From a checkpoint of a small mixture-of-experts model trained on Wikipedia.
Size: 10 layers, width 192, 13.3M parameters.
Experts: 80 experts in each of 5 layers, 64 tanh GELU neurons an expert, 8 picks a token, a softmax router, 10 empty slots to pick.
Training: 296M tokens, 4049 steps.
Below are experts of layer 6 (counted from 0) of a mixture-of-experts language model. Rows are named router (the router's row for the expert) and show model dimensions 0-191. Each number is 500 + 25 x the weight over its row's rms, rounded and kept within 0 to 999. Numbers have three digits each.
After each expert's rows: a language model's description of what the expert responds to; "comes before" lists some tokens at least twice as common just after its tokens as in all text. This comes from a sample of Wikipedia text that the model never trained on. Tokens count by the router's weight.

# expert 62
router:447510496569466504506496474540512536458466490492477497540495521484494474562533493473519470476527490485494491451457534493506523519511479500481533525525436493528551516520548488501496514501514506498467528472508484474506547478488441535499514548502490531533476500514491491507533524521501508503507469514511515512466508492480488495488465474481491491473508512516467510504500508523490481519517551501493521480505511530477469522511503470475492458454513560473484509533537471497539468476511483525479487448532505516520516513503527458522524477511528466465502505526492523464505471478487495484
It responds to: ro/pro/con syllables. Syllables ro, pro, con, tro, mi, se, either mid-word as in approximately and engrossing or starting words like professional, seats.
comes before: "duc", "s", "d", "om", "x", "vi"

# expert 21
router:502494440498498532489515516498517526523503506488499516488506498501519488478480494509488510509522509512519473497490509508474479451516500464528551483516537532532526518494468537461534473470528513529547515533476498509511461519527481460527502507534492483559480531505520476482541485481533440523464488487477526492508471536478556500473486518505493527465498507530478507494501483479511492457436477456506506473511445487484479496474520522535492519504524454526473484487428502497493508538536513476462496492502486514544508519471484441533505506480514501554478501508506524506536494528515524490
It responds to: Dates and "in/on". Month names after "on", century digits 19 after dates, sentence-initial In, and the piece "us" inside words (using, husband, illustration).
comes before: " 19", ",", " 18", " the", "t", "tri"

# expert 61
router:526504503479489508488516521471528525514517484540457497472535486469488492508520527483482473550493554507494486494549505469496520496491486527524537474459516476465567509470516528502536481526489521512504449473481503474544512487518495536504502498552490459492524463519499519505477508482477481490521492498511510487533531468509505494510524466497455511462478506485537450517506531475512509532469541525491530458500449509489518427476528527458524476504526480512499507502519508494497543520493478541456495536488488486458499490527492457506530485484483508498507477442518469502513478470499531524
It responds to: li syllable and table pipes. The piece li inside words, such as Amp-li-fiers, Be-li-ef, Wil-li-ams, plus pipes and semicolons in dense numeric tables.
comes before: "\n", " ", "t", "pp", "ber", "ce"

# expert 5
router:491516499505510449449523513485484495508488473521536475526536512486545476498465495537483557454504510535473548484505527478510534504525502470537517470513474497508496540467507521479507513537507470513497460553512507457504498466492546443502497467516513519543487499456466484501509491491479463490497484493506529513467472513494478480514505524532475467500507498493452512474504472503525480492508520470474519478483484505503445491495509480547460509529494476510499532490506533489522493505514459515530558464532515491516471551495486504515570472503511536472532496504472486536480498515508488459
It responds to: Sp/Mc name fragments. Word-initial Sp and capital-letter pieces in names plus institution nouns, such as Spencer, McCaffrey, Church, Court, Party, Council.
comes before: " |", "ec", "a", "e", "an", "ic"

# expert 1
router:474506486469500530460469520504516497535512506511513507518472422466510508506481535459487472504512497467500462475511481529482486546523491524578508556500511486514488488513540484520468542557504493496529502500508516476502533478559504511512480489523459536478502506478482522544535481526543490528483510526520479504519491537479496479492466504482485471505541499502514435487504466517532472516506499482440494526511525450502513491517499506507474479500457475493495488463506474492488500450446486514492537474530488523531522495529490507510528474483510502480491488477464503486524541501459489513
It responds to: Verb and agent suffixes. Word-final suffix pieces completing verbs, participles and agent nouns, such as associ-ated, appli-ed, comman-der, often followed by by, to or with.
comes before: " by", " to", " in", "ly", " of", " the"

# expert 44
router:534499508508471490489487449522457502479492477511516502481525519471517499494478466512521486500518461509481477514499495509517449490436503503517512495512509577525493548525524513498547485537489449489507461481491472488530516472525481511476490458499503509469493490455499496476480502537464508470526520500507480499492514520476448513516501524493542504492502463486482496517497460494526520511551482495497541521456520491538514509530480504536512507508510492480530584519495519485490526511486527444463508496449520519471458459525509517519504491501465511502507496503483500546500543553541507461
It responds to: Word endings, pronouns. Final pieces of words, especially plural s, ing, ed, et, ley, plus sentence-starting pronouns like he, It, This.
comes before: "s", ",", " of", ".", " and", " in"

# expert 50
router:493503517533545469511495527525480506426494541507498528534512447479493504483451516510501481547505456510503518487511519536470493471479499472483498519506479462479519524540499495524469522512492476493538522519480517489486524497482463522525480508504535513540504542503485473527485481502441523494507497460505478502514506505461474476476483479501508531490525514506532472475501505492501469497451508525524453478521516459467464506447511478479495494520508547508504494529459508493521478533471534460472562508516504549521513525511532502493518499507466501488502558462516503539506492532478555481
It responds to: Stems after prefixes, particles. Word stems following a prefix or first piece, such as app in reappeared, op in People, ard in hardship, plus particles out, up, back.
comes before: "ed", "ing", " to", " of", "le", "ular"

# expert 45
router:465497488503483532515525527546479518501498511502516487491476489477517449552500479498524497501456520532496497520513465520466484465544486527549489492490524482495480484484513492530510517555477534459501482516477487547544503490473515472522548495486507506528530495499516540471446539525526509476463475489517443508476516501522493502521493512465482474500521495508469483506493489521475545487507495514493454492501458536465479504491479504525514485468489494513485517480539497497539536517511546540518521446534490476496456500530472535470490525492494483483461502468535526501496445555496484455
It responds to: Line-start list markers. Leading dash of infobox lines (- Born:, - Kingdom:, - City:), table-row pipes, and "the"/"The" or proper-name starters like National, United.
comes before: " ", " C", " P", " S", " 19", " F"

# expert 17
router:525496519514529510540523500496451472473516469519482509484543453477482519499505520493488503503489489493460528468498491513481528532516486471516489522459538487459519519444514496469463516484496456451472517518481500475547478512519564530540509485524512521510497516549478532490509551508461568480533520495517464497451487485498520519495534496560484539506474481472498497488464488498444480490509517500524475483483515483497523516497488507534481482464488539504516474466489493477513521488488529491499523439478540475494503466512513497475502521485489529485483536482514531495510533553486484503
It responds to: Table cells, line starts. Table pipes and separator rows, plus capital letters and short words opening lines after tables, such as Two-party, Did not advance.
comes before: " ", "---|---|---|---|", " 1", " 0", " 2", " 3"

# expert 9
router:481477509506455524496467487476538501489482518500495459514527494530518512510505469472497521496534480467515483485514481491472497504485524533507463476518553497461495530539496549526520545508422497500531474475466504505512473479498490489517491483552498450491486476515501547555535465522512464482437505532508492509522489512421520501480503513477484470521546447509518506531460471466522522493497485504473505510474515533493532496509511544515502515522530547513506508483514523526502480511496512505515506485541455523477488500515541488480474496501500513512478531492505469521491446475505473532
It responds to: Plural and inner s. Word-final plural endings like s, es, ations, ities, plus s inside words (subclass, newspapers, responded), often before "are" or "of".
comes before: ",", ".", " of", "ion", " and", " in"

# expert 3
router:453503493481478539467473487504452499525475491514477540464472461489503535478454496496466529529487488495513484509529525521544508531472499525476482469490479520511473505475485556492495461474467506497499508490485525505531446542500547477466492534505501475500489495488533504546470466523499528515518505467512493509507543496517462515497478509508516484531515478533482482483493469491519465561502468493486528515515519469505488516438465536488495505538500482480498525468481510528479496517498477476492552499511527549498481452530529523471516527489535442549516516488487510506508467511535508466
It responds to: Nouns and year endings. Common nouns ending a phrase (season, team, film, game, University) and final digits of years after 18/19/20, in birth–death dates.
comes before: ",", ".", ")", " of", "s", " |"

# expert 39
router:504485496492507478497500498508478483466497456483480485481521501543501498465534560491519499498538497484485539547465480527474469546494501480506482528516472549491505493501516471484466500472502503500535507519521503492528453526504518457482509510470543487476508490510485531493492532475470557468511469508529486515558508485491477515489503507488511502524465456509473492543510511492517524482501519527438527468492494452503486438500546508496486501475455508539505508491532458498487475462525513543498510499478457446470476492517499539448511514524548523551495469473512516487501490535506491506
It responds to: Units, symbols, table numerals. Units and technical symbols in infoboxes and tables: °, ′, ″, km^{2}, kg, UTC, bullets, periods and pipes among numbers.
comes before: "\n", ")", ".", " /", "T", " mi"

# expert 30
router:490497457479482479510513482499430471514515469500526484465483513531467457510506490547468469521527506523510530533504528488548502474495533488502493495475492478459499481480482483509504477485492546529534503525503531511516505557478534492529470471469511488549532506515524482462457480526477493514502518467546507503483534503505505530502498546458528553527489489517553522483501476455463486522468517510481512479508461476502486513488491500499539561511529532500529523508484493480518527557483461513473519497479474445519516481488545457493485505479495481518487488479492469506496531506506470485
It responds to: Quotes, apostrophes, title words. Opening quotes, apostrophes and capitalized title-word starts in song, show and work titles in tables, e.g. That's, Don't Forget, Warfield.
comes before: "s", "t", "n", " the", "S", " not"

# expert 7
router:489521513492531490482480443522495465528502513531475540471496510498524478471476511432517485526495515487509501473517502486509503518512496516511497467483485516490499506505482512513470479514440514511496481507514486520508500511513516488439517532497499510532504508492485486516494474514501504555494549504528482507510521467495443494498474523475476479523505512544449499499486478426497488507538477474510538551467561480519535503457488514466494527483501496510513553447477533522503518528501461468479582507517504501513482478459520475493487524497496492481510530527473487458532465477513450515
It responds to: Noun-ending pieces. Final pieces completing nouns, often in names of institutions, places or roads, such as Feder-ation, Rail-way, c-ities, and words like University or City.
comes before: ",", " of", ".", " and", " in", " ("

# expert 25
router:498481518513503478536469506521515480481515538496524532492483436499537523510496504463503502529507511512505451468501454487533523473449490503522519551484532521522485490486496487493483488526529502472514470521497460513454527518542477512469478480530527544526517479585511450522539500490495505481499525491524528499483536504489551537504495503494480492522481487490513465518506487495515491530504497483483471540494503469473514489521463521479510513510490518518454494465505497518492511442476531474495517480553525485490518492520475493438525498479473519476453525545477517527469479540492481467
It responds to: Middle consonant-cluster pieces. Middle pieces of words ending in t or similar clusters, such as na-ut-ical, Tre-at-y, mini-at-ure, Mona-ster-y, experi-ment.
comes before: "s", "ure", "al", "ary", "ed", "ial"

# expert 16
router:525514506489524552472517511463510498519459494488464534499486513511533497506497503535466448495525551499499501469462477525529499486499494479517516499526548501519528490535507488533514467482499480525464529545485511506488535507474462494534521481569470497546483468482514516527471528496501504479499494514510458514506488524475487478508524445473476500502479523485455495521510536453533498544527483528460484472519485472533451496529501506517500498504522504524440487532550517465496444517478460538540533511480497526493500480488480515438481493486482504501494501507516485516504521523477491534
It responds to: Line breaks, headings. Line breaks after sentence ends, heading markers (==, ===), list items and table rows, plus heading equals signs and closing ").".
comes before: "\n", "-", "|", "==", "The", "==="

# expert 24
router:488514530537509518472528531505547476506508512541450536464531512454510479490511504473516553488510565471515533503485508544512467530512508517511466546472475482509488501512487484482473519522494477476468473551470491506531504544511532539495481466516483493518517511468491505508484506500494487496524542509464457512515456484525489497500521523509511500495513483509471504510475489459504520506513464481460500479483500429478525493468491513524457478513456497502489523475485513488502480473507457540464549483512514520482512461523525481518481503482530484544511512477501481469560562514483495472
It responds to: Infobox field labels. Words and word-ends in infobox and table headings on sports or biography pages, e.g. Born:, Date of birth, Season, Medal record.
comes before: ":", "\n", " |", "==", " of", " by"

# expert 20
router:496504492520509519490525476560486518521536521523533446505465441488485474518512466524485464501527498498499454465466534547476481468478525476509482544487481499510476482547518470472501501536487525526509470536489472502501559520512535506481522499481482498508467513462491504486504472536498515512473492520519514503473490479523474520513511550492495534439523471516547426507526463506490508479501490521495532478496519498490530548496456521516492550501512494529498485498468489490471466496514511504520483466507488500538478455493490518500557487491489524507512477496496533497482507490490567470
It responds to: Mid-word syllables ver/ve. Middle syllables completing a word, such as ver in Governor and Beverly, ve in Cleveland, plus ke, ber, tor.
comes before: "y", "s", " of", "n", " States", "ment"

# expert 49
router:490507498485518471518479523484525463479459509541523500536546503478497525454523515497473511498497484472520532523470490463492492505498479510552465497483494485459471486496490472539500457499525506501519517524496457458446492512464517513461508495535500493482495506493491488470472518529461475461437515486485503504496497496534482518513513521539458467521544530491520498530515510490521488507484499479501499535535556491543509500468461545529517499509488523516517514487507537471485471483464532456523488535521523544470498494515450518482528523470479488526525516555484445477476534488478522520
It responds to: Consonant-ending middle pieces. Consonant-final pieces inside words, often m, port, ult or ft, such as com-m-unity, Superstor-m, lo-ft, tri-mm-ed.
comes before: "ed", "ing", "s", "un", "er", "ant"

# expert 27
router:466487494510484455493486521581477467500527498499472478473492500475509498504457470445482503510490523494501489513495484525499460529476528523519491531478531496517514512487533489477510494500502493466481552490470508510554469578537513511488478520543479511495504521506464490494507527542498467489526516527492504491480495531435475457509469481518509481458526465501523522437504446492512492515466544526541515508543509511483497509528504496534505501486486533526527478499544515540518467469499520486533474486469463472507449484495466490477491522516512476481488527511496510499480531526491494480
It responds to: Function words in prose. Verbs and determiners in running prose (was, is, be, a, the, his, first, also), typically after "the", "to" or "it".
comes before: " ", " a", " re", " been", " also", " be"

# expert 52
router:478475486537472503474552513488524497492485489545502495513485537481504503481519498485455522501487526482482541552444477528490477498499489495525469529505493492466474497534488517516499453492524470530459536519517495536452505453534491489515500494475536492538517457470493529476539562453495558506520487509498501471504476529538502506515515469482450527480472512484490438498521501468480539493478489482477488459503499472523501509531542495490471486536471524476489533524535465464547483518522517517508507497482488486515538508497503495459484505490505493519467488526526512484525523544514477528
It responds to: Infobox and heading starts. Line breaks and first pieces of infobox field labels and section headings, e.g. Born, Species, Written by, Known for, Biography, ChEMBL.
comes before: ":", "=", "-", "==", "Species", "•"

# expert 6
router:530488477481498522508565471536470529505514524484489505483496491504461463478528537536472486475446478522501518526483500534506514515487513507507477521546526477476509467519505487543490537535482488525471461506484476469531477509532494525525480497482521489545487534495454463459499510483547491484513544492489503519517512526473502453506506522486520480463459547515540460509520495522474526532511493533509506488523456515489522512479496544518528473460510470449486472464478506474525491504443495496498485506493452507503488523498503464525497503495506500479520580516485509515522508472455514490
It responds to: Conjunctions and prepositions. Common function words like and, of, with, from, to after a noun or verb in biographical prose, especially "he and his".
comes before: " the", " a", " his", " 19", " an", " her"

# expert 29
router:513497481469453460486505501482511475508545514499479513476503494527515531503484487470508505513418475442506494546438503514519526535506541529490492468542515472487487523462490528562507501466476533490493474469518498533520470540509515489490509521525500483482505530458466481491480493531491494483514511507517506487491526505481483512520459434534482488475504471535482499475513513534523503559507510504444527487525510500496490508517474514542530507467495489460494518468475477501496526521536520458456530485462494524536469469502517509504482546503491495504520513534497480541469493504526491468
It responds to: Clause connectors. Commas and clause-opening words like that, which, who, it, he, but, starting relative or subordinate clauses in narrative prose.
comes before: " the", " was", " he", " and", " is", " but"

# expert 8
router:464486460495511517528516493513439527496519505457524516487500504514483446474476490544499488474482513509527488547497458518475521530516527526536485485532535481510465509523527492520466535533486489488506503489471458501534455498523480485530490507460530499551525523498487507524471525481521507490495510492499495512544503541518508476500532514494521503484446483542521466519522477490497465503505469544508497499529470532509517523527473502518528478475524461456513496456507508487550496538440496492504472490507429465483484532466518499497503504532498475505489549525478519477510489483435504493
It responds to: Prepositions and articles. Prepositions and determiners after a noun or verb inside running prose, such as of, in, to, the, especially "a moth of the family".
comes before: " the", " ", " a", " his", " an", " 19"

# expert 18
router:499534506472476500534488500466524510508567524493478518482465486515433489478510524512531435477491487498484481541478487507491496512502502499476486473510556503466512571498510507513429577510489511510501486509501504490477447498503482524513507516525501489515529516475472506517482506499522473500463511495484502520524487506484507471508471466508509493515503517514519487520546476518516515511473534501454505502503491484498507499493511470521531512499454494447492508446520569493493488508482530435454482511471438515565537473521479540510512473514515515497497487506491503479492503500466511491
It responds to: Commas and verb complements. Commas, past-tense endings, and prepositions after verbs, e.g. pointed out, describe-d as, differentiated by, "In 1979,", and amounts after "of $".
comes before: " the", " a", " to", " and", " by", " in"

# expert 4
router:477477491475515472513523497544520481505519518493543515486531488487519505506515468467442552443494554474524513511451495460490481506473516527491506531544477475526488524464535488512492528560513485505468517470467518463564501522535495470506482502520518496502472510489525470494456509516512478492538549518503519459515470555470512509512496476527473458454525466496535483504496503520533460476504478496512496537525482478487520485521507469523498535465489512490526463527530497541506499491499480538511476519465516472541473517504473502533482523511494473494515497504489479484494528506469485537
It responds to: Function words, mid-word er. Function words in running prose, such as his, her, their, to, a, also, not, had; also word-internal pieces like er in funeral, bacteria, and -ly endings.
comes before: " ", " be", " re", "n", " a", "v"

# expert 31
router:460484481494502528503462483485501454541504468557509468512495533558475486489495530498534515515487504521490543532460490511483477514484518474482500494544513499504538522522501457475488497479511478503515490507453456527512460487496466504534523485455478526486522496482510520517495519501541508512492528520445520495485493530495501533517537512520527541440482500474532514482501524503518535444545525482466504487497452486483522505431504518489492460489466505472466522493546538479528512488495499508539496515492536515495510475515467467497457504511451491503472508498528520475497553508512479477
It responds to: Table header cells. First tokens of cells in wiki tables, especially headers in sports standings and rosters, such as GA, Name, Laps, Peak position.
comes before: " |", "|", "-", "|---|---|", "F", " 1"

# expert 11
router:502518459496506558495455502496473489497450498498472482537539484519511533474497517461508537493517491484477493532461503463481531519481478482526491479489499550492501503468503459509472563488494491498539510508544505567496467526523495477454512502543484489476464522508484525539482519512460526463514502502497468505520507547509437516493517501531522527477459479515466531528529476520520501545518509516478520506489466477495461480456530506487484543482458498489525510511537484534477476516512450481455496525502453496467516515492552522489499510504522489492501496489520497500512469514488519479
It responds to: Numbers and units. Digits, decimal pieces and unit symbols in coordinates, statistics and tables, such as 0.41433°W, %, °, ″, km, million.
comes before: " |", ".", "°", "%", "″", ")"

# expert 54
router:426505473513516492496489498542468466531462467535473486491477501485470495485486528499492534533538498494481517514495493554517506535497486516521465502512506521497471469512493513501466471517538481472482508545499483505514485495537516488523485487458510476529534517473457551523473514475504490485513526481517540472506548525498501521481523483509538527477538469482527469538515525459487532489512530476529522504490534458501532479456476526471483491524494515502504520455477469491513477476481496487530562459486508501480517503492522475482487468464515477538495533480512514485529512541537460449
It responds to: Statistics field words. Suffixes and labels in demographic, election and results tables, e.g. Dens-ity, Total, Party, population, percent signs, and recent years.
comes before: ":", " |", "s", " of", " (", ";"